Experts of a small language model: a softmax router.
Below are experts of layer 6 (counted from 0) of a mixture-of-experts language model. Rows are named router (the router's row for the expert), down (a neuron's output weights, with its number) and show model dimensions 0-255. Each number is 128 + 24 x the weight over its row's rms, rounded and kept within 0 to 255. Numbers have three digits each.
Before each expert's rows: a language model's description of what the expert responds to; "raises" lists some tokens whose logits its average output raises strongly, later layers aside. This comes from a sample of Wikipedia text that the model never trained on.

# expert 15
Description: Final words of institution, country and organization names, such as States, League, University, Association, Union, and country names in tables.
raises: ",", " and", " to", "."
router:151129085164123137109144113116156119142128144088093098128116126096125150142169133105140146095112112148145143114062143143128123111163161114128121083152129124150138163129168122132182090094140125094090116078167141153151152145098118135140072151095167088126115092106133095097116134113108092112129152136102126106143127144092160139140144162145144094122113114151101129127129098121138136146104128115122128056133119105082148124120116110137109103131149120147136144115132129124107072169149125116098098117083097135125145133162148103120101130082095109106108132130105121121079119152157114132138166147169097161150145100152162124145120187103083082136088147150128123153156103114123148117107116166148135174105091131146099146112117149116138147121176166147148145131103124152144112118092132
down0:179128158074143153070173187142144081133133089119135107074125116147086131127111158118104110115159100121104157150166135155161131119181170114130143133174113112167140138111148110129101128118159159161171123140166112102103118100104121133124070116117098143173142121125112134132135129140118123144115142111131109160128109178147150141149089118116094111138181139113105124113127072151088131114140094153150130130131104116155127087136116145139088099092115127165150140152110109114163107129130113131163129166124152116138120101122161158169175118116115184110124170138150147120133129140151137081117136091127151115144125137126146142147108122154111124123166116097144133120124152172133123125078136085120116124110069118127138129151141159164108132098138139137146144133137131135076090129117119
down1:145136111138128114093115139148106142178105134152143134137122148145118125147074175136118096102167197090096123119115088091109131105156123141107128121123146113121087084176104143126133145152166141151140159151107138127113131131112150113121152141148134111135135148124162117123163095145067182103115100103146113147111101116147131145090091070070169114134125108167138124123161109155149168131156120144127143110101136160128104115121119118119178123085081121137107141141140156141168113095111126127159189150151124129127132121103099123145148093146179139151138112140093138152143132141116137114102117146132112124134136142125143135123102126115111164098114116138102109120103122130121175110103133117158118123124167065109082127089108118165131130118159140132139190141121139092086167088159128
down2:087123117161112123136147114114140130128095124165100077093116126098127091126116141134110135117122090157159157108113140140111111083150175113080151111156075146160182146152153151138145161082157082137145120136137126148129141127151134126143128121119126110132145102118116134145124188115119119135127092136105157122174155132147162085103114135108122122114094117099144152099135104102125109143104122157157074092152143135131138161098125118123092093134153092136144145144161171177164135137166123115136100119100117112109102140136127167110159129108125128128091127140134152193144152102131168159135119127139140185113149139132133125111139120124156125100129118102186115162099139114116140114157153107127107132088091117143141190139117102166136182126118176074129139087130136111155098110119131
down3:134134136159149109117132165112105112144103122130147128159140116114163130086120139100124112125147164142113134111110136131101095132118157159131140147126126140155126102127143123141131119122105144129118117145126149151092122124141119145097147133121105101110081113173144142131116075158150151152128130144140090101185123136102133155138093117159178140184156140134130139133118125142134186122151105112121131103150096106121163111124118162131109135132132109148131214120112211129129141121118076122123111112127130090159126157138115185140146135103155100142152114142166138127118129109114140138102174167115117115077112119120157121108142152099078133151192091126127150136092118091178098171125160100122111144164099159149175138074126166129158124098157141133149147135141098137073124132154105
down4:147104146174121128155152116146155153158142112115123087135145065122152135132153092118137137133138121131138110140156116153138120119142116127107128133141116114148109088123146077086212116124105151139167137131103127168135137149104119115138121118167158144176138116112117106129147130131138131124051129094102100091156120151138141092139123132172152115117156132183167127149121139117099137132115178121142153111180117131161115122135133104126122086151105132137142118115094131083127118094122124113102182082130112160122115140148155113146099102114109094065132152108124157089105139106075106147151105103150137146146111121100146152121135166126147125121136151146130154141142095190151140152149100127142140137114105115116107125147132121152158163156156167116104081153173107162151153138083137
down5:131130165119122115151166114132068140116114149137093155097095190139092122105129137185150125110131128118126141125122117146129104141147118120106098162115094139107141155136071119121106122127188150118118156124150173142091101126133131147137115124162083155126122090137117160142125152103082120087154118107136134101137127084095111112095084129107110135125121163105095122149118074129121128105099150126133125138145119121172110120117125138111096147125114135116135080126150098108077089119125112110097146135115136139133137126118117148153139109150156120153125136104147108144195125131099114127161135139156111075108162105070103121133144154123172183127076139130107081084168130163107141146123164132123139117141075126108153157142134131136125141080108112150134175086114100124102098150100123
down6:111157148145101136135119128166101108120145166130161130139130140158171127140093087072124159174162119119120118111144138201125155117103157130122152156107148119106124165119112125154110106144149148141149101165114132146108123140151133111150164142119152159099096135129164124141111115091136114132151100144109132105144189100131133172134110156152169128164166135120165144109158133117163145159126136167135150155151131147108125119118145174109115141092103154106140133094108069139106148088128128143152137157147131086077092142156096124099099099135124112088121141139164101163120144122120147121111143179124145079150122125092110134080159134145130111148145131115165165132095129089171114182102125097135143112118143130198097134127135132118132102128108089118113124109124140134086121123165116
down7:149116132120063104142148123146143129184080168108126122160132205105163149152156098160134096139129097111128110114103109159132145140121143149119126102105122108122105101162127133099116125091090151112114128158138095126151155122120097165131157126137130101111153135105136098136124126116154150132114087164154126126178107096083182156115137094101133078130108115096103112102152107105174142117163102119093124100163155138111145111116171151121137135131122164100171127055145121133101172064121097124113059124115189122112133148158144156139138104119151116139104127114110100132125144113129139145109144138118162117132101087131104130118099134139136098150120140149114156147090163098127124126135146121159130084110137120101142150145104152106143120113136116136136151094115146138146114136171134
down8:146097142127111099096135092118081135079137168098145088125114144112134122120175141185141139140122111107150124174138098139168150124129146132118105114142142150130134104136129112138104125133105101085169136130140088096127126163122141152145129080133148182156117091098113169154094154123152121125137170126124171137116119080120133140105114143162088144086120125103116139173112130138121154127145117107104117159145100096130158126134118096099181124133126081142158113149139119119134106111146128096099080125131146115104140125125173106127123117128122178117178183099105139111147137112135121149143101099131141112137159076153099111133108106148169131116098109115098101109138108157121145127104149134109164092122098176101113158171090126094139125101131148103150105153087111117177136130069124
down9:083123196155132157072136152087126145154102105110086158113151171128084147119125159120166128130136146070137145168111123125090123132164128128126116106140112144147136113140103139106125155105078118140109104094151159110192102162153130081082079111125123106117137141107118140143156145133143130135135126117161090159139158117139114131106156159135128113151125113137128140136091129152144159132159102093130111111125114150149145098175154127143093090166165132147101094151124152131142113150126140090135152145104131137122152123128144156163143099148115114120135104084129115123118112093133154111137118079115143142107142102111095118153128095102169180092171129162109153134124150096094149135155136135122140119112149145134154094146120172136122132140111158137131098111111151052114144119078149
down10:098112095116140127105151113113104092101125118109124121132166106129117157143135177119177127171111093122128114148101133141154132112165111145119121102126137106101095166112095113129109126120146112138063130121120147090134120118107102118085116102120103113124153124121131126147146133144098146123125141125080134114155141164125143120141129124144146140146142144151116131101128127142090150094082121138133134100111109148158181137100053116109138110129127119152084197160120135118156105155165114112129147118147082150116139130106138193134139105123131163126111060083146109098156128082106112158114111167141138104138145105146103100163108168159127185125128128129146095113078138110090120182110152119119141092134100145135173083131136120092133131129137103142177154102113090127089161131144123
down11:138149092132155116133096163130132137132145103103165136112140117124149149117172135179135140138118146156138086174091135093160119116115114130155100168103110180129130099124137145189133113125142168133147122139130100160123157118159107114117129136106133138146139160181111152182105146146186117148138130083109085102107166149042110134130104127137111145134102158094130127160157138133092104121139163137143148126131145176133135128190090119113100135120115135136150115131105107132130128176093153163074132099139133197156141147117139127142174103126125138122145149148138131178136140137066140136143086118141155099113106139155101167133090107118139139146119097108104147096118156155133114137138151083116110100161121115133121117145169123117097112124128142105123125086122124125102139130123131
down12:065093126111119136181136123124128108107159142149119153121115136151147112120088124165125106148119145157145120117143124160169137125095106161172136149149111103164139133172112145119123092150126157123105107136116174149113128145179154135136126110120105156138105135141165123103115144138131158129133174134129129101075149137115116102108154130171166096092124163132143121125129168116127130145141160124114146141116120124137133151089135114115153162132083149122142056112140083143082117116130141125152148158130186119132069121072134114164134182127151144123151092160128166121107129160111110133101133141089139052162100141112097117107134128105152132110139115125140132148150113115161149126114085123112129124144166165138134117162131161170147124109104108084105149103145115122119142100135061
down13:121090161117181121133144134111094130137123141131124161139092151146175134073153126097171128133136130093106148127114108073094146126133129112099140111139096147129158157101157120099135158141119145155110133139156124104147143147098096103149117137124177088129138131102161136115159106136144127117153097127123108142135119147146120156107130106093119091115118130192104136154166156136110134115124100146129098085123152147099093132143131123127101158175132148115132131122095200140092116118126079093142116174103126141143111084090121143138103129119157137102194156089142100082079121122137138151120156141108147151118133154107162135116127161109156111155121165129123102113140099077136138107133152105134159119138129079135131174127147117124136125138118197164152172142147097127150105127091141
down14:130136073129154154129118107121114159140166140145157144086102068127119128126133100118127158152120119136151155091128164139156131156155101107127140136071129087126099091147089123113130093102117103111109150161119123126174128144141147131137111148148132159104144121120154108078191100113155096167120146134123150121102130166169124117099103112114140097112112119095122119100126168121101139147075082122109142092123112109089134120142151078154149149147147140138095078105130159096128144114172124107075160106111121145064129151132089138113149141114140146155100111158112088121117101117146112137135150123117096116112095104108164120130119114128113118132130169087187140125132099086143094123111100108152126140175130170150131144124148145112129145098087138089133121154145136149160126125169126
down15:104126160101134107138149125093062127139116160115112146151116113145129144111138137173166157165137131119157145138117119112133149119153150131109134125154133120167117128152138147085125129126130135123193138142151114129128140157090130105120136112128098121160121132108142107133165105131109115140108101094158125157155115133128167102102109110093151076128177161112108119157094119156080100084138137132179100143103189125159106104146107162136085113154143102148132144158110124103134114079113105132122073114145065147089146128140159159154157095135121120133114089117119146123122156133126116184143137138150127124128120138138145085172154173125149140113158132108140091091134112139128150105105110150109092143107104095112118117129138125156162092149149113174198131083113161146095149145122154
down16:118115116157129125166150148102133140137114148095151121093173155110156165088121114159114172122105143119170206131108105100141119097146132097162118111183132142124124147101124157109132103086153131128142106157171118120143106160093112139153124115097189109131123110075118100136103120083127116122111098136115115112139122182124127122156085139181149088084125130090121155119140097108132133094150108148112121106145135151104122101123097166120126129116137145170139150131143069131125093112152088106141105102118155132109155119138163111171156154100152148086117152127118118138108133096113111109120130150117101133141142174100159134124116157124133093133119131121155110134112126094128154145118097174081103129152088149119114140150132137114169143154140152100110150067078128127159126138139156
down17:107126116128140158128117141091089181120169141114120097192145110120106159107092095151122159140133129124111149134120134132129118158131142141119117144111101111114141181102118117123123155133109203152123112173148142153105149117089109175151133168161148099107139140167163132110119077111125100110116137112131125124083114180136119123133137121092119130148157101122127122123108159149135132147112104176131122121103123121161107128129121158119119123126161173104102144126110099136133142100160158136133144101119104163081138093162158078101142134075141129102125115139145165154137144101147115111087076144098183089132132107119106151145105120143148085077150150139132156127111080156106109149112147121185114165095098105155117124140129127106125138126134134157148179088143123119128119124177139
down18:144152097126170104137129103138098118110113122166117087124142097175101125090112151099124154127158121120098141108160141077142118124129127140117131132158126086108107166130107108143141170136099147120108106097144105104089057138106112158104138125134155096122157160117101090145167130147109164178110149126122100129122140185133143092128139127133099132156118142101102114149105162101139158110088100141166098111118168125117121112132128136147100174162158138107071132090129148136121138146143168077109140154138117133137142120078096088078111118139164143173101156141127149119139168130087163121093147134105142151120103099161154098115146104135114084138155124093102113132104134119113134101146091118164110084132156149100131137095141135145135123155134146149158120168158102134129114114105148
down19:139108129122112153157127082147133137132108128129136117167140137125127079150133150130150147171140132140141151092092143174076093177163150099131119103134138149133123122177107150166107139124125119119174139112119117072168142138143090110161136127111127133128142085143108127135125132154165106169151157115134150150109121121116142119079123130112104091207138084128094114125134103143114164126196159123105124123148111151105128126128092095126127102075128103157143090125088105110133101130125105123141093102100128146109107137113141145110159116110124149125177112122138138155104116074158111133140110141154115192129113103097162100189141164111151109120139114148167150150138142143095155120117093127103160147128110127153155103139121119153152122095172147119114159144081107111145101119120110
down20:114116126099074120150148073149167126123106159099141154131149108132158134154130108035133113115166091157150096105116140135102119126098109134130150089151147196128149152129104085127136111122144080132121159109138111080155192142151139161145135138136135127148124125108134070116154111071125145122135119140092121110147124129150159128135110105074135077104145148139128130109106152124142148104108116115127113137147105100121144116128135150161109125125088161142098174132114149125144173100121103111131122128055084150133157137118138124113121127125144146152153149136157115131137129083147113117075115130120101160131107126125160107119124131116140119159106124124159124131144148112118097112149150171147183106091149104139123149141119162155109183136084162117145165132146126087136130128109117
down21:110147151147130065122130108154154104098100155109142143136055150136111100110086164126115117129119135149086092154086136154104151157110118136138173155142116139171129151114136112126102108099117142135149088148157099127082121141155108117114123161133125159094129095092125128121148100133124107092122111126049125136111127163174120107181162166115120116138135152137132147135116108084159138139110145108145158121168130170113118136100127136116114143102114151162110136138135112161140105115099109086116113137117111132157123081111122127130100152124071134152122173107139135127120109148161098109144173131095082131109157154112140128142123160152122142132146149127138112156197133131141142146196142094116102146118071145159103183121146142114123120122146099102139142141132132132112161147122161
down22:118178095115110128146127173090145075115117130114134135130093095108115124140115147134123133128135164120105123114135123092119156100100105160126157135133134125194157159112110114113138128126140097125137142157102119137113120133140132150125136101117127134170117107149130150116130140156141154156081126150142158179121094131158166150093088136144123142143140144145078027148136126111091085102141123107117109139130149125121086157076125140116116168100120099097089139107129143144099139133102149133105146154162113111107155140114119124148172135119126136208166144161172114098133135092148132154120089144137137145091117099127141097121106109136126103095102157154124108104149140147141132099154087099101119104082172130122144095104118138114122165154164122108066124110152152112125125101108127
down23:096117184101184164097118141141132126132069110172103124158123131165097113131121184118138134180133149111109124121173125139133090145163097136106136126112117091132129107102132158101101178130124175115161172146143093108142128114190126133095165090124100099136139122139120154137111119102111168154159152095142136117126167143156143167113129107079157165118139138128095119093109134121077128100153157113139124157057093138162099121147130152087118067119112102143105148137136107155113170122106158135132130124146119168131119140105117144106170145119137124117153135110155131142128087134130100137133113096149119081128123147129129098178158152143149183137183138117129125111123123121146119152151174135107124108134142132106159140117142145103144105144127112139124153101131161135138122124119145
down24:138119132124087134093123074151145136108142108121154128118118149143132137135133137188126127137125147108160109121113152129163106143122141123133132118122164090092133137125117103131112154109136138124145139136124132127155125062131152125118088133095120165122136123088135151121108121131092114144105138111149162130106110141192088154078184144122124129094131159113115113129106128122121115131121117109109129164120122085094163130126146138077172151109115104109122132094176059098093142091078177168127098142114168093107141121101119101118135147157117113086153101153151188113122145125138139089117153077170141138129131103139128124097151130147142096125084131148039096102125142145130116124148164144136096106140134105124105126188120100109125136139135141149122078149124106145121118127104099
down25:148168109138132147115185201096150152142161112129169111132088120102141132122160148089086143126131172135198146130102169134154147138118120121079137151117114114160132163106168147134107086125121090157093125134105097128096160139129111115168141130098133118132117128111126107115179132091131120102146113136153143151146149134146101138120127113102083129119109159136104098160098103111175160160135126117084127127105109064122129140130110122133117117123102182105119122126106128084131142145083105157149123166118142133166147105160127126124130123094145127092153169125154129131106132098111099152090118099138125143146084106119145116125122095129131116137115149128126122120191103148132158153091147102142157107128180111132084125132116114097169139117104124111147124107098151194137109148134128
down26:133147114116121148121114103132125146128132137092121158108179085112127121146132098104177120141113124112125102083115116156110183117129160109107139111144130085114144147123142128122103158129143146111119140115087176099152114142106131124168119136072151151138090110126108154130117107151120110152140176115128112129135161133140164157168158151103112092141144157116094085091132097089083179112156123152133145085124116132103097088105120130139107088150116118131105141138157150144119096107140126126117074130093133141099110149116134138127118104139139114124163122137091132132154155154178101117098133161128112171145135166123162087137095132078119148116126127146148085128122110134121142102085102107101109156125132161177142175122155138167149128099187138160157138104166137098149116152070111
down27:121150136089164111109110144093138134142138138135114083202088128129133141108085140163104128098127144107124111097134141132094141094115116138132108134127151108133071189152138071103151172149109146121103066146094140165139155103086116074133116127158107118181120122101140120124126169128163184157138105135149151157134092112141082158147139155121117120096119116171131101145138078095111142123086125117130115136105115169091157103108127122087132173133094132138117110104150118139121141144079141123142146136118134133134155065136150153139139142136166159125151123127107168140102150116151123120146119104147090105138110149120154112142135164156146109165106138104180079145129143137135116123145125116134121149134120089132112154122080087113125135102142142116164132131109131142135153127168139
down28:105119142158157108112159145155140115129146125101115157119091155181119126168135120166139122152115129172124149165134129114147167119130110128101129138122122180109082101135140118139113122100129134152105145109126106128141133177095157092100141133151110099141178126147110127120137148087086157094127099102078124146163114121140156135085102103074194166101135135134163167103140144139153109117126103147160153094130124107102117088127118151150137100160107091126094134147109153137134138164186089078146124093104120093164152118090136146150127135141101114149128108127122135119112138115143148120136175120138160131121111139091142127117123136115160143144128120117123151145116150089146133084083163134111124144101129132127163157148162103088090094121101195162137157114138106095121127080119136
down29:139116136116104119143128123128090138126139111152141082103139176129179132165106105138132134172127085149131113083121106140119145117142134146168100142094177169151141101129120120115100154112146134105104096141132092114159132095185154134185128132084156137128114110098122156112111128128112149111086130136098133095155130128122162170165121134155162142143190170102142123161123089142139115134131088127116114129156114126183092129154113136128116088086130124151178145124120055136087101130136087166159116126128138173116108120112143131185157134136122146139118129130137103152163118178146161162138118121145176107103132182099171141150113108153120141133103142144138128126126153138133138136185157167120135119148125119102159114114095152120162113101159138120142112108135140106149109124122110
down30:108118143111097171130108158101133114114201099121122127105125132109104120064138173144117117125114130082128101168148114123111157113108118136118083133155074150137132131135122118150112167115137127127119140170118120113128081121115177128077100153132083167093138104165131142114137115142144137083079122162148125134100146140112104110117166144140111128127095150114146135164126160123130128094120169143106115116133111141116143132072109129137149171121127166092093123203132135125139132151131127152095082116133165123127114147163157136127084126162120136151095093088113118110133116112120151151103101136116122153104150111110120160073139118138088125105172141128180178084140102084139130129075113135142124143149141114129125132145150107090112142160112127100091116137119148094108103140108137
down31:110156104102187087132119177137112151143122128185141158151151123129118103106104108065110116117125125151136109152121171127117148170125117141093117127130115125119130085110098133099173156158154116157100114157143132136130098131124126134126136169161112111063129154132151100101177127127063138100120103152130099107129110170133159122078122097121110157161138136150115114118073184146142136120105105107161110153162132138138106134137149104131101122163114139165093139134133186135138147173162099127125132117128128139145115141123085151100138141136174136148134122134141105155141140124075136113113138094134128136127128136134116135144110132197118143126153117111130075086097097125105118125130146165165081112093151133174138091138128138137155097145134121129150107133130176114123161118157159
down32:204120149125125124173139142106124154118130115080109136097119129117070112132099119154157098152133098135191181148130125141183150150107125107159113149138082142171104141137096138179165113112121144108146138092118120102169085123133099174127124135144123104128145107101140146118092140079115122115164144138161152102143131119127081145137145089142144125133113118141126116106153140098159128146117108129130131140155124147131109148153149055134114078144143101164113150125161174130148152141144102151104137115130120120125113111140139118110109154126100143078127116126105148072138129122140140125100155144113123164137076149140126063129132104141117161099132128094138088137099131140097143074153139099119129117152092137129090141140140128141131111157086157133110128122104112144147144161174082
down33:100142140121125127121130119119106097135108116161120157123117071105100055110164143153142123148154155114149065168129126084174132167145121067122092150108117139071146159069172156112162151153106121142113144146078131134159128169131111160051140141133090113112162135131127111117127118149115113125155137144124157160111122111122157105138157125096132124152104161150098138115128161114147079121171149123151137101099132103115098114105105090117113112149132114129091125140098135130125113122162115148102134128117131154153143097126123081105162163127114158160155152122084138090113128138090145126177117149122152132109130119134116138140125156113141154144136131087105119067104110102129105148149157103114146101141121100126132099154143137127126115115125164168125129115155140149126120088182127
down34:105129119102152103143121102121169140119140134114162114096096107142109120110190148105144106104135134118144130092142119121102116104147106130137125068151139125106098141090154145091134099125150127159127145149155105119092140117123112125113132096164110133110135120091116130146135098127109117121124090120171131126134108109117097152102094104133138110117088154146084145112113130137195120102133160121120093141153104103116114093113102153135083113144073163124102110101113154166138135107118152147132124123116108115171118138104136082133143127058178087110136129113099093122132092114148142093181138083111103105124133127091169153091128116147102154123119139102112142165144105143146132098129121164145104097111101160095181124115148192094138118114086163129129137094140102140183122160118105
down35:117120154144112131073119139092131090122094129088130148155133133142130125111087131110139136098135134146153125100168177154127144137081159118125138129129126101110162127075154159161129117084137105124132108099118133137096117129083131147133098076140158095136117165157130140125123147083107156133132098130090124146079127125149115098131149112137113120164175138082125107110107138108126151124095116143167173122109157071141146130119131122146111175099139157139136190106112159125158125169124140129152113125124102127096140145144128100127152181120109120149110165144069127123138123130154159116145097119061163199130114148120146141130137158131113037141164134110118135122115138109126122181153137092130138169130151127148149122110129140114135133153115073146145119114108116146116148130113126
down36:130092118146095161109118115104157113109161157157132166164099113131136168155121143146118186101112094132125154167138111150152109121140067135133145097145097162098120116092109086153145155112143145141113085124127155122122131122125126118084133138093172145115119127126120105130127114121150125135136139099083133113144139160137141138134139107133124155073150127105129149143103144148132131102097129155140074111190097120113145154144093155114131104141173130125142119083093135140134130154148124115127086163103108155098135138129123086131139126133117149090105099142159091123072118142183113117141104110137087141118127121115099142156123130078147092122094084129100100143161133135118159135137147127104111140073100172090094142193147172150129170139144177151100122119121131118131150107141155
down37:130141117202164124118116131176145111106129106110120136114101159125133161155083136108185100152120142123094137133121137093144078159134085155147129110147154147052112100146130105143091095092170114135117154117140114144118167102140132148108108164122130113134094097135117112124169141103169126106109148123110142125134149111122102131166153133098136115126144100153145152100148107133118100105106099121104155091143144082109164114172146130129130138089135093120166116113122091152151089154121138125083140128113136152138117109139138146105088161134109095095070171128147114113120109132129136145136127134109165147144160089135059138120121109116113106174116164135133108133126165100172097125128165127164133137113124135116118133132113092129120074104183137120139132166165155111128093122117134
down38:111142109113133114163118133140116129167133144145129152154152099084133150131106127096150130113123131077134150108140129112127093101138122158139143128109134124123096111142173116153112156163127148175163123137119102155109115127125094175134153105115129135171147107092145127125131135081100129130134155135104129155150131112118131173079152151150110127126097139142132115128106096112127135097145140126104122151101121117145145111132113116154108086157113129129167150135102085136130135068065127163123119112154102090178137129090135162167137135150148101163116164174125111144126117190115111102137188105092145116148145134190076095156137076131129125113124100142096175103094104165144134122099130116152123149129097132096106096153068121142142178118139090112110155139141104122152116098153100
down39:125166118117150106095133137136125144107139107172136115138102122114164156145122083171107115125171148157123126129100141146107107146145126069118110118132156163126071103123144147134131138171082123131125114111131137087127163136125118136126159170160080105110160116140116092132133154124123178144159131124153085164186149148164184122150121098110132130129134148139114107149125174138096130113140109116142135125117133112093112119163118167122129124130171128141132168128130159114122136134181141139137155111107103133100145133088135086099119131129119110143132154120126162164074122117124114110107088131133115097156135085125123149198116174132135140144203153067115090128118119138093165157155129146132132159104135122131117112146133089132173110074112127148146133128145117155114133145082165
down40:141127114142205081105101162158107145146141107130118111098158100163106078134116124104087138158123124120118130093125124086131086190107111106119107144173116149110178118110182141114155154119105109134129103124181129127078104165120119126122109090163079165138149107144175115158115163128128132116124137157096139159098157132172164141151136088117115155133146160161157088126087110111148102125092122121125149122121124088138136129102121111142146100115118097094107118112142091128122129132103134135173117140126078122142118126091127137085080138135133115152155120134095115110130119142121142118139130102126127096134090137126149161162145131150157156132126164109111088126131142182144133123105137132134135145085142191125115097108130140161146117094112119157170132112092138120125126120109087
down41:147111150135125112159132073152109121148136112134164135149132136099109103139130170180093114123119125099109119123131102135162134108135156161117163124092135125144135085163148104103118122131127182076127127136150111111094093109143086124131108111137114127079127103115092149150119125077100088129185140124136094152116116120145101131150171140119165158150121125124122172129127111129115100135103104153109189158152172111129158146150159139128149117118122134103147120127106073088123127151105132131112098114153151127131148124144109123145109130112119129127096143157135120148155118104068100104167175101065101100100137131146088109094114094091144127142124160131136113184129153104168121131161125110181125086142143135107156156150138136079117098100095103111148138120122137147176146112132095
down42:116105107135028173176143122130133125120167110097142130120144125092125153106114108145101129147121102094159139147133119113144109101160147128173121134147101124084136121126086108124091120126120115122136129131102140135101145144135158149148133119126150115155096136145093120165078152127134138143153160163171153097118092127120116116140116085177104159102110118107123104108103127108162124172144102074097154178135122110162149146132150126123164114126175155072176145114125146083150120089131137142074111128115144094110091121146147166131125130117101165064145131152157146110132124124115092132149147122122128140153142096101120136088154071090086123111139104133096154136120131145134117129128135129094146148148140099149153118140111125137126124145102108085111113146097129137115140112077099
down43:138147083152125092142084124091102041127148139128067107101142106112142119117106133148155158120141079126166128120096105137117173135122141129135140117155135139122139143092148118181137093159103154135140115148134104157152136112130196104119116122080149162157098094107136091141119101123090162131085151090129123164132090181109139096117101160140096100122132075144116101108143121147128116131154125139086114128089152098101162124097106120112142124114140131169124125093112105120159125107086115110139130147113117135150140151128182101142134143122162105169159137111102128114126128147168133144114145115120128130129143137121145152205153124124153132109124153149151148119121120148130128161144137133148143105124114165123133120164115101110064128130151131147104115131073155141128143175105113
down44:133126142131128089093148149123173201132098169119167094068112116160174136150129103123106112139129142118176094171139162133145120134139089152117126154111126165129124119113132149167098142164092124148126125044098143151123150120105130096122120113126176116121120151115127080106114143130148152143113149153120133106152104137151151109118131156111132125117109133120142175131169161104142124111150116167145137126158101126062095099136157117137101120158100133110111148137110160127090100136158106167145086113141163128146141093158147104140134151105118115164122126159106101140150159127130125140067114095111165162148139107086098145121135127151116095155086124134113148147126078118112152116132132135084122140143131143143126118131125124100144111147164136099161112128165130087127133153130069
down45:100172127151132142086111086075114130103121069091107140108123155118162117131091144113150128108113104156153113146148097121131094127146133127153128118118094145099123121125152098104125136170140122161146127130170100106161095163155126134136145116161128109122121130177133118099127148128125132137109096177142116128135191179145116105154121128140121129110102154128115149150139138116095136163138135146083110138139092109114099155168155095129145156124154100119115183088100208191147123103137106109138161116150112156105099139105139102093122135175108124082106145082145087130097124134126095107123125137154127118098123164119110133097144181172141150098141154137110110125111113147147138148094121128150130135154119130180121087127143124127134171171109132156123139136088103151133115157115121
down46:158127162139125139161148165111133127091140093107152152127114103123109140095172095122140109138139121178136139135149102142140111113089109150114157134122119122151110115090118106123119113153102131150107172161131117165107146114151128102138134124109110115139106072094131149143126130153114104128179134136185107118124142129138077148121148143136112103137135125127104107152101116079136133110109108129108160153136112123123118124115093123135156134097137132118127067100171078083134125128129190177073057103116152140186131092127129112155105123137116114114157134144124147142149125129067115088126197087144072105082137099120142113100142117119161136154097125135113126123121125175101116118113116092167165113128138065181116122155147131134128129106127133114131124136134100144149129145134094
down47:149127137115144086098150179147114106095092118102075104100128178107106115139141127072157109096122145138111133097161094093119105139159134130136148093121126113134148162136133136127113143134101164123131095091129164136178110104162118127124106110106137140097092123144108152107108135113153125109151133133128124152132135157124148110134117157134169115147121138121119132147129149127102120158129134100098137080154116122066127125140123153152090115142107139118101132153114189129124126121161063073111139105091120115126159157120093139152132142125169106089183151097119107118108091176143149130108070142119110169135124156089136145126122170182118120102131142137085112133156107105132144150105161130088149166150126168096182160125116125119155145147104116090136128119139116135183136132107136
down48:117110106122123122121149118082132113115151143153124142148096139099075107176168081147097092084099152116122103137118137193153121130172118137171101093126148122137145119107107087149158100120168094145118137123094115075106111103123118116153132132129107134116124117152108125149117153095107117081142117158135156117135168097131113130127137089127116141113097143086138092138124159128102104126110150123105109117131124099140213142148137126134150125103164126133105120080108102084144104166120148119168140122107111160107137167177104111130103139109091118102141107108133115140169080158102180081101138111120121081139101128142112130115137083108107132186123127092127110129139111151146125117145124116134144130131141088115130142169147107107100145093103100140119139111091140154154145169102147
down49:105112137122170106100149150128115136151153158143134154145128114102103127119163098075124090138085119134167162125124123137117101132123148153151105124135105154109129092095149115052121113168055143157113111162135154158128125108157100126101146141092121140099129129146149077115122095124127171128135113121181152130102125145168131125129139101123111097137136109083096169134117135135142121171149085103132136181119126132099123122127087147156080109138090130118098169077125129087119145113115134087147087149149155123152153129107129115179115170138141103131161129101124132144109099150161137116136111119122115133153088113156144125137132173150153114127091118131100158112119104139122126126118118117127119105122132199094108116088103133129130131092080168116132105149146108112154105167161097
down50:130143114101084147103135155107083145128131122136100123156118138108113119127119121139137147069148119113123138165142120129149097122165179108110143113086115118139142134133136138119073083141079111150136165141114120138133154128119124097130088106081116122090141130097103148134109145160098115123135134170162199111138166116137146139100143104088127136092112150143113117115122092115107129137147171133116123154115112114132177124141115115125155157141148159153138079102135154110150160126132097126118085083154150135162123088123124128158120144119141149117127148107124139127145137107112137104110128097153118122149149170104127128110133115104133149165094110149107096104098152104149102159060087106128168070127108150141214139158120146140116097146111122123079090101094082105135128126088133
down51:108120121122129172141121147146160132144167184116122159129165120134126130153131130151142106145136119095130123102136088149116122128109092133124109148154167110110121109162100102117124112153138093141141118150114119163156127108130152121133106142122172170097109139155133140126070159121115133152119152178103159118126143106136109194099170097113099146123105114119092109124118141146168114148112107126165143163140152173136109137155158145146145125162108163080157115173178081152142141108081158097171142129162159093134111137130145110146139079156076135110131125110160100150122142120126129142134097108120110103123134131156147078105156133155115067126131142148116150152104113131151113146069084114106114150134149096108118180155141119145099102096116102137111088126115125113089150097112144
down52:120147134096140156176092100135129131208162139122134102105149113116155131114202125132150172098133133088154151084118162139120081138103111119134127076172131091110103096137132084137129121087117119103156187099133100156126151134109081171153101103097104147127123112115114125117108117139088103099133179133123137095112119132114130095132070109078140101125161131103135122126129122131096117135111135136106120113141133162065101148118114159130111129126138138167112132147111140112116120169113111131136154130128102126119123139117109132072109111115168172122136123154116139133143147157125135128145103104160140218122170139138146121141174158135122109142124127124114159134149144147130137125123122101129123087139108107078129125116124133103117136124158167142102121119140096142166178114098110
down53:118083146103110154125173134127114142139147139098151169121155108135113091180121105185109139132146137143122096105141136127124136099131100156143129106132116120081122139158111138107103111108108081148132163117102083104118161090136142121155147137105072113148114104103146125125137111174180150123100139119162132141128122152116163161123153125127089128161120111093164122111162125146168170138108137142172127116107130120144092137122108133115142165122151183121121101139160097127181161123153115104120165119150145132113166100105112162155121062130166117109098128121124131130173097146099133150096115125146144129173142145091143163108092109133142134138142080111134133108125178135105110143119157080118102116107142134088099117132150155094105102145164095126098143142098173116087138156126113
down54:119133112131135128145121143134109112170158140144140115131145191123146112110096116136158104113113115101122144116110097088167180111124127125139125142099137140127148122160111168172100163112109118145134112188112112101120165111157109124091139158145146124126104148160130167131120152148156102134133076109134078089126080113111142128161123094101152112124105074121195166083172110117152106131100108104110128142184169179154138119111187158163155115131095146105121115154109114146133161105122110133111105123158129095124096130120107128115144097143142120097106136121127135095112148109116083153110137173111148136143079117102122099124130091101105130131097096063178131148104141111131128123134150140141145157135117139147117120083147151095146172132091113124111131158133107125153118137141146